From a checkpoint of a small mixture-of-experts model trained on Wikipedia.
Experts: 8 experts in each of 14 layers, 1 pick a token, a sigmoid router.
Training: 646M tokens, 9853 steps.
Below are experts of layer 4 (counted from 0) of a mixture-of-experts language model. Rows are named router (the router's row for the expert), gate (a neuron's input weights, with its number), up (a neuron's input weights, with its number), down (a neuron's output weights, with its number) and show model dimensions 0-191. Each number is 500 + 25 x the weight over its row's rms, rounded and kept within 0 to 999. Numbers have three digits each.
After each expert's rows: "comes before" lists some tokens at least twice as common just after its tokens as in all text; "mostly gets" lists some tokens that are sent to it at least half of the time. This comes from a sample of Wikipedia text that the model never trained on. Tokens count by the router's weight.

# expert 1
router:525500512487498491473509518491489514532508517510458527576467457500528502514536504521504521522542509515466500536503501520536490526495483490513501483483480502497490512492566482498510483488544494484512508518456491503545525504551505481490531490511484474499495510529469508512475526494517480497562469460504535488487457449478523497530484472487515508453436467524484540520491502439486491493450463473492531557528437488547498476489524512520549504536490465484514470513500479532460501505519485464484521504470512513538524488534464503493505516471487510511505487500519499521488498526503477518
gate6:493501514510485465558467539495485485483510456486486486485526568517487469466507504466538523496498494464531470492508509489510494479505485505457482560494525524510489494484499501473527492497483506523477490462491498496478515479480503459488457518479493470473516508524466477468495500507498562502518505481514503481510502488508541489543522491495473475505523476532481516480502498517508513532610496525501482489484520502490523514475473511494452451476518506468494504498545552473556532475538507509520493521510513479485473494465543477519523514508506471467508473546469554525486473501492475472
up6:499499472530475445468526453495470514488486484516540474507484493491521483502475488462464477453532484513522490508498536475505528531482527521544555485543491494490495506536447487479508481494453497473491459503549517500581499517472489477488511457528511516527520481496493468523477487527496511432452472516510497504559544512495487525481495479533477517485493541499521495453505500521551521498526498507462503534469507499509521511511508481455476513462508534490496519515490486521482490515475512469485517443540516516487527531516489545477478502470508509485512495487489513472480493484517513520
down6:466521507502509440526490516550476499489503467477528482488476516505479480464485484468519508482535473503542493523501494485521498543457533525456552507463515520515492488495490505524541551504493507499507470467501522508480526531505550484487499531500538484492482493476496503485489520467511519477475495472498483490494521537511526470531507543540481470489461543527559504498510517480481515504568486493515468466451515545506530502512510442491493463471505528479510518474497532475508543498479504507499493442495504452485514536475538530509506500494488470468475469537496511490469477515498547522
comes before: " the", " to", " a", " in", " by", " as"
mostly gets: " was", " is", " were", " had", " also", " are"

# expert 2
router:517501481522509488494537493535517493561502458479471497528484467514508504521542503536510505497539504470518503533499510462507496489477492500495481482499468471474499498496504457506543503503569509431468505491457483481515528534544554474513483507509548460499500513502491484504461500531531461505537465463488540502461515490501515506486482476509515548504498490484484538552503461500519516522509504497503479524493475494497469483493541474528514498502529465531474534516497491528481493542530465532477492501498536509544532457511510495460482481478460523554516501469512464505501517529456466511
gate6:512494461494496501501426470523479523514560501520525509468472498530499539476471510476528499544491478497505521467482529485504456492485497468460537534520500563523552490535511507481468465480479514519545443445484520518501523487490520507498474523524512528480474509519516521486540535483505524489467489522499531484496514469541532499503502454466478455509513488513521471486505518513480503474509426535475506507516512484499511450546522477481504483495488534501544498486502517509477501481478505493516512504513506501547473476519484518473537453500486500503510503540487554522535512484496484492
up6:506502511511521478490488467516529488489512514510482480527499506522529511443520500517493477529463503482539474488509488447475473515535522478493483504483504534478482508575502513491464510490502505506501541501498512479513494490462505494507485495511537469523538500460489490517469485496421503503478475531478484512541537496526524531517502470527481506499514492506495520486473496496482501530496516494498486539502555468525453509514535505507426493469478476491480519557462530495525470551547479538513473490479517485489520534498497520503477552485520568504498538492434476501493542524519494486
down6:514518514515511468496476524479495513501513524489525496496439518484524493464502491513538505461494478539554490499513521510558476510489469501523521510487526469492458504536496513524460567498502475509488501467461487468486508510497502502526529505516452499471470555461474501498480485473474503530496470479484481492534504463487497492533527473522490531504456526568500465501499506489472517496555502541522442491502507482510487495472496471459488497523517500481503497522516500504526490498508488571492536460485528473511536514548532476516478552461491497491541529511492480480474484535523507538
comes before: "|", " the", "-", " The", " a", " he"
mostly gets: " and", " by", ",", "),", " which", " or"

# expert 7
router:524485475522526489516494503493494531530507500603524475510486490524502497509514514499526496514539506501499496528509526520525502562487522502510518533520494494510502488495599490515521496511550584458518483503502489516498595548514498515499484509511500509489514548516438497481509531523515493499530473477489519536480517501508488495517492492489507569490482504546481502517500518511463536510477484510532507541521506504493483478484508481490512517524512475504492482507500532499461493525504503497540485501526494490559508496533507512475499504491461538512498495511496487537487480528485444512
gate0:508511510514487478526513521428478522493508465490471505482537523501516506551531449554517491509515480460496514474486538507490480529505513502451515525528515501514497455518510521504516519480464513532502468528526504544487511482490540499539526472459503487492511499498511502529467487476558500501471531496551479495479498447524464461510484537506506504488466468492500510498524508532505497510532507500512520451471456475448548488464514502524483497502470490523505518524544522481481481477520491476478488504510452508524499497487489461560527542494484452502490486547507531537470480508494507537
up0:488518503484470508491472525522511501541539538500495505494484528543468466527466505522465488495497540479455516489524544505471532500475511497497483492486493470522524528496499498465466518523529516515522586482490511479522495512496488479516487509540469523515496524475498513544527503485506503484520478514500466548530468541494543461451514483560481516541484501486501509521453494477477521510475481479517470484497512516495548530513494538456546472500553505503462515531467483528518573491489475553511484514491493491485529509542477495481500491520509504494480491469480458467490510473491504519
down0:507469464498496468467476539464483513514488557526498521500498512494536491538521484473492470521537496521483499495504521476485486488472493489512467494500493483478481498584500486535471499492488504509506530478511515502483497486501491530507504461487488494499463512490493507488544458486531490480469517505413489477511501493506497589526534489541493500507508535492465516497523535510521460544509514495527519532474520489483486505465469510533496523537505491481457508529480524505448513495489472528522473537493472472505498530559493489518487522502527561526501539487458529488475532464495495465
comes before: ",", " (", ".", " of", " and", " in"
mostly gets: " States", " University", " County", " City", " York", " government"

# expert 4
router:542516539532467506499503502514507479539522523515503513528492486462500501497533504524558481507539465499486506547491514529525501554493512500494506486506525507531516505503540483500541527509524554492525486496515490513496557515534496501495497524508518462531509535529424487535510465547515459546528508466494513505476503510499497486493499476499531493522506488482515488486483463508476576511455502524529471483496478532472482501480494480524556473520531522534549515509497476539470503526485487483512529520502538522525480473510506495495508494500485535509471518475532490488436474534513448505
gate6:490501474542547489532525519489517482528498501501489496503539508543494496499479521481520504515493495472533480491498509516498468479446489458470509533471529490491449477447513482481487486468507499510486487500507524525498489505494507490481496498498545537448493526532527476473533552463521529515504498533511509458486509484552525457502500511463492521536499509493463505503522467530505475480601504496499503480505506491518534491481474527480476476513524502422467500493479520502496522491515484492491496473499516474534460484510524478509522492462479466484536498543453561540501502467479469505
up6:551523520501485464477477479496539523495474505520515507499489525474497499526467458497483486446452508523463497476510515488480484513484548465449480463503486512518516516503494505516511516478499530557513533483480524475537512459493490468511521505489469502502530477530479495531512490555481522482428522524461540479554501560456526491476537464528477480503502494489552502513550502522530496516522539502478504502471491518519501514499504458508497500534524521494524528479521507495519510527508522475499522470485513476468539496479481530490450494519486520504538494450508484461510477544487497516
down6:464499497489504477502533538489510525470492511499479515527524507501504493463522488558464489538491554449475496480488472526500522486481532484512451481472522492526490500489520483474502564518519498523490535475459515494512501415514512538510554507464469474487469509495490515512521534482529508488512483468512505548513532515480500491525496481512496499522503479486528535483496513454494507477538451500467495498466453469486489541503504476513533461513545511510479519501491450515499519492466484507477487522444530536522508520528456523519500488488512497525460458490508492505551501524457479503
comes before: "1", "2", " |", "0", "3", "4"
mostly gets: "year", " —;", " his", "½", "born", "Japanese"

# expert 5
router:502500523483497468519501548482495515530531496526520496523494508498507498510543512515499508535540504507501497487477505493510515541507501501494466492501489528527516490492576464524500485519534574473507517496441537549529533508515566497484518499503492517471549520513463501502463499482513491490568473482518543531496524498494507493513492500514545552480483486549473532508491510481485519516491499516525555527501466522513500495478539495528515499514495471494500497516504531545480502519524513492485489538540493510526540453541491489462514515521457529531497470486514463549496482527455482533
gate6:534483449529518551559486517517458514489520434543500479509490504474503493477536481472514486420486495531510526481511489475547460515468523492498478520502488526496524476489518490523526478497510517544487506504496475524460520561508542493481497483467527513512494512481474481487549506517530501504510522522539477481488548480509487512531494507446485489503488501514459477513517472520504482499560498496493502479544494538497506472517489497502480493500499511485541505459489512474501485508520527488492523511519474488435494511500530499538513482513530455493488504490480533540471518533456464454
up6:500553529517518477471515548480521511520561507499532442502501502498508484482455488499463526502528508495489487489501540516491511508487515534500500485486470480482506462478536491497488502520513497483507525487484518476522516475490500508476503506524480530505547484529522483532483523515457512432486466504475591489570473496459556498476521505515475514501496500554488507526498528531512490467509533511510471560493507468499525536483519492471494480527517491476485507490506517527485465507525491499500511461471506497527538524519443517472494482495482562471531493464462479479503487495495480525
down6:467488514457534515475508518481494510525556525461552523505464475531504522517502465510493479524497516504449490493462541467482517493492474497487502450458541456545456504501486534502475465510532536504467515497477514518538508473487540533496495494450485465506480455518477453491491498505512496523524514486471484490505501477529486554477493507540501515523510533494529509487504553496512524496526473489508483499480471466482473525488532516507513509522481440517494482541492501499503528493461556523514485499496488498524491495467452538497520481520512513585512511521487488512473466484489511506
comes before: " |", "0", "–", "5", "8", "7"
mostly gets: "|", "|---|---|---|---|", "|---|---|---|---|---|---|", "|---|---|---|---", "|---|---|---|---|---|", " Phylum"

# expert 3
router:518516504502490499481511512480487484553553496507508502529513473482531499503535499567520541516494552494516497526461554495519507535470517500482479473503479500513511493484558478501496533500550574472514489506508483496549552496521532490474475512480498458509518533520440491519511496494525478517556492468485534481481482451491497500493535492542546517499471505519492515518513468517492528498513537512523506540475489552484492486497525471527550490548487499507496509486500498509490495525510525514484483499536526503536514449526474503484499486478471532535503521493519466467500477533455481515
gate6:532494471537484512530484466506498487502503465510445488513538571502474510519537539499533450493525484479479515496472515508471508516487503467503471542524507518485480488461501507470496500499505541530482472508483494502477551484514514527522499456489517512478462522516453466458493521583549507473487499505544482510493535494545481501508484466513487512525472528521524507505506488480497504535524504461512480462530486531523499512471460517535502476520489486472506501472475496502467496514499494495537517510501483470478469494513541515490500508467509501479491470472475558551500456524458464537
up6:491531514523521468489498520505529535531557531525503466490483498528513474485479537489463515493488511502494523528520528495483524543472522442529564512508509479483512489550507502491502477506486522509483527494471515482498505504524531486485509514497454537458503495509474476527514484518476536477482474506485492492586523519479509514482509523512487497522536501476506486516488493528505494492558550518456479501516513487488540485469531475509479520509505509489489475524470524506497483446483445468487544513519484512493516547503447540492465527513508555475525531474434515486507503477517488532
down6:483507541541490496541507490513451502533536528479516516416533455485495498511502497491504512501501503487535475502475475462522509489477505487512539502486456462490544476495483503495485488506481516478501513506486481527516499476531508558528521520481528501468434475484487492507531507515484478531508522502533491520500527538480502507500498512512496497468544502480497469509535486545486462497533504521511477499479527495516500493500512435496467505513458517543499513518477540486523546486440445550466480526505518481464513521502486505496490520565470495484506498556488541447495521500502491496
comes before: " ", "\n", "==", "The", "In", "==="
mostly gets: "The", " They", " It", " This", "On", "="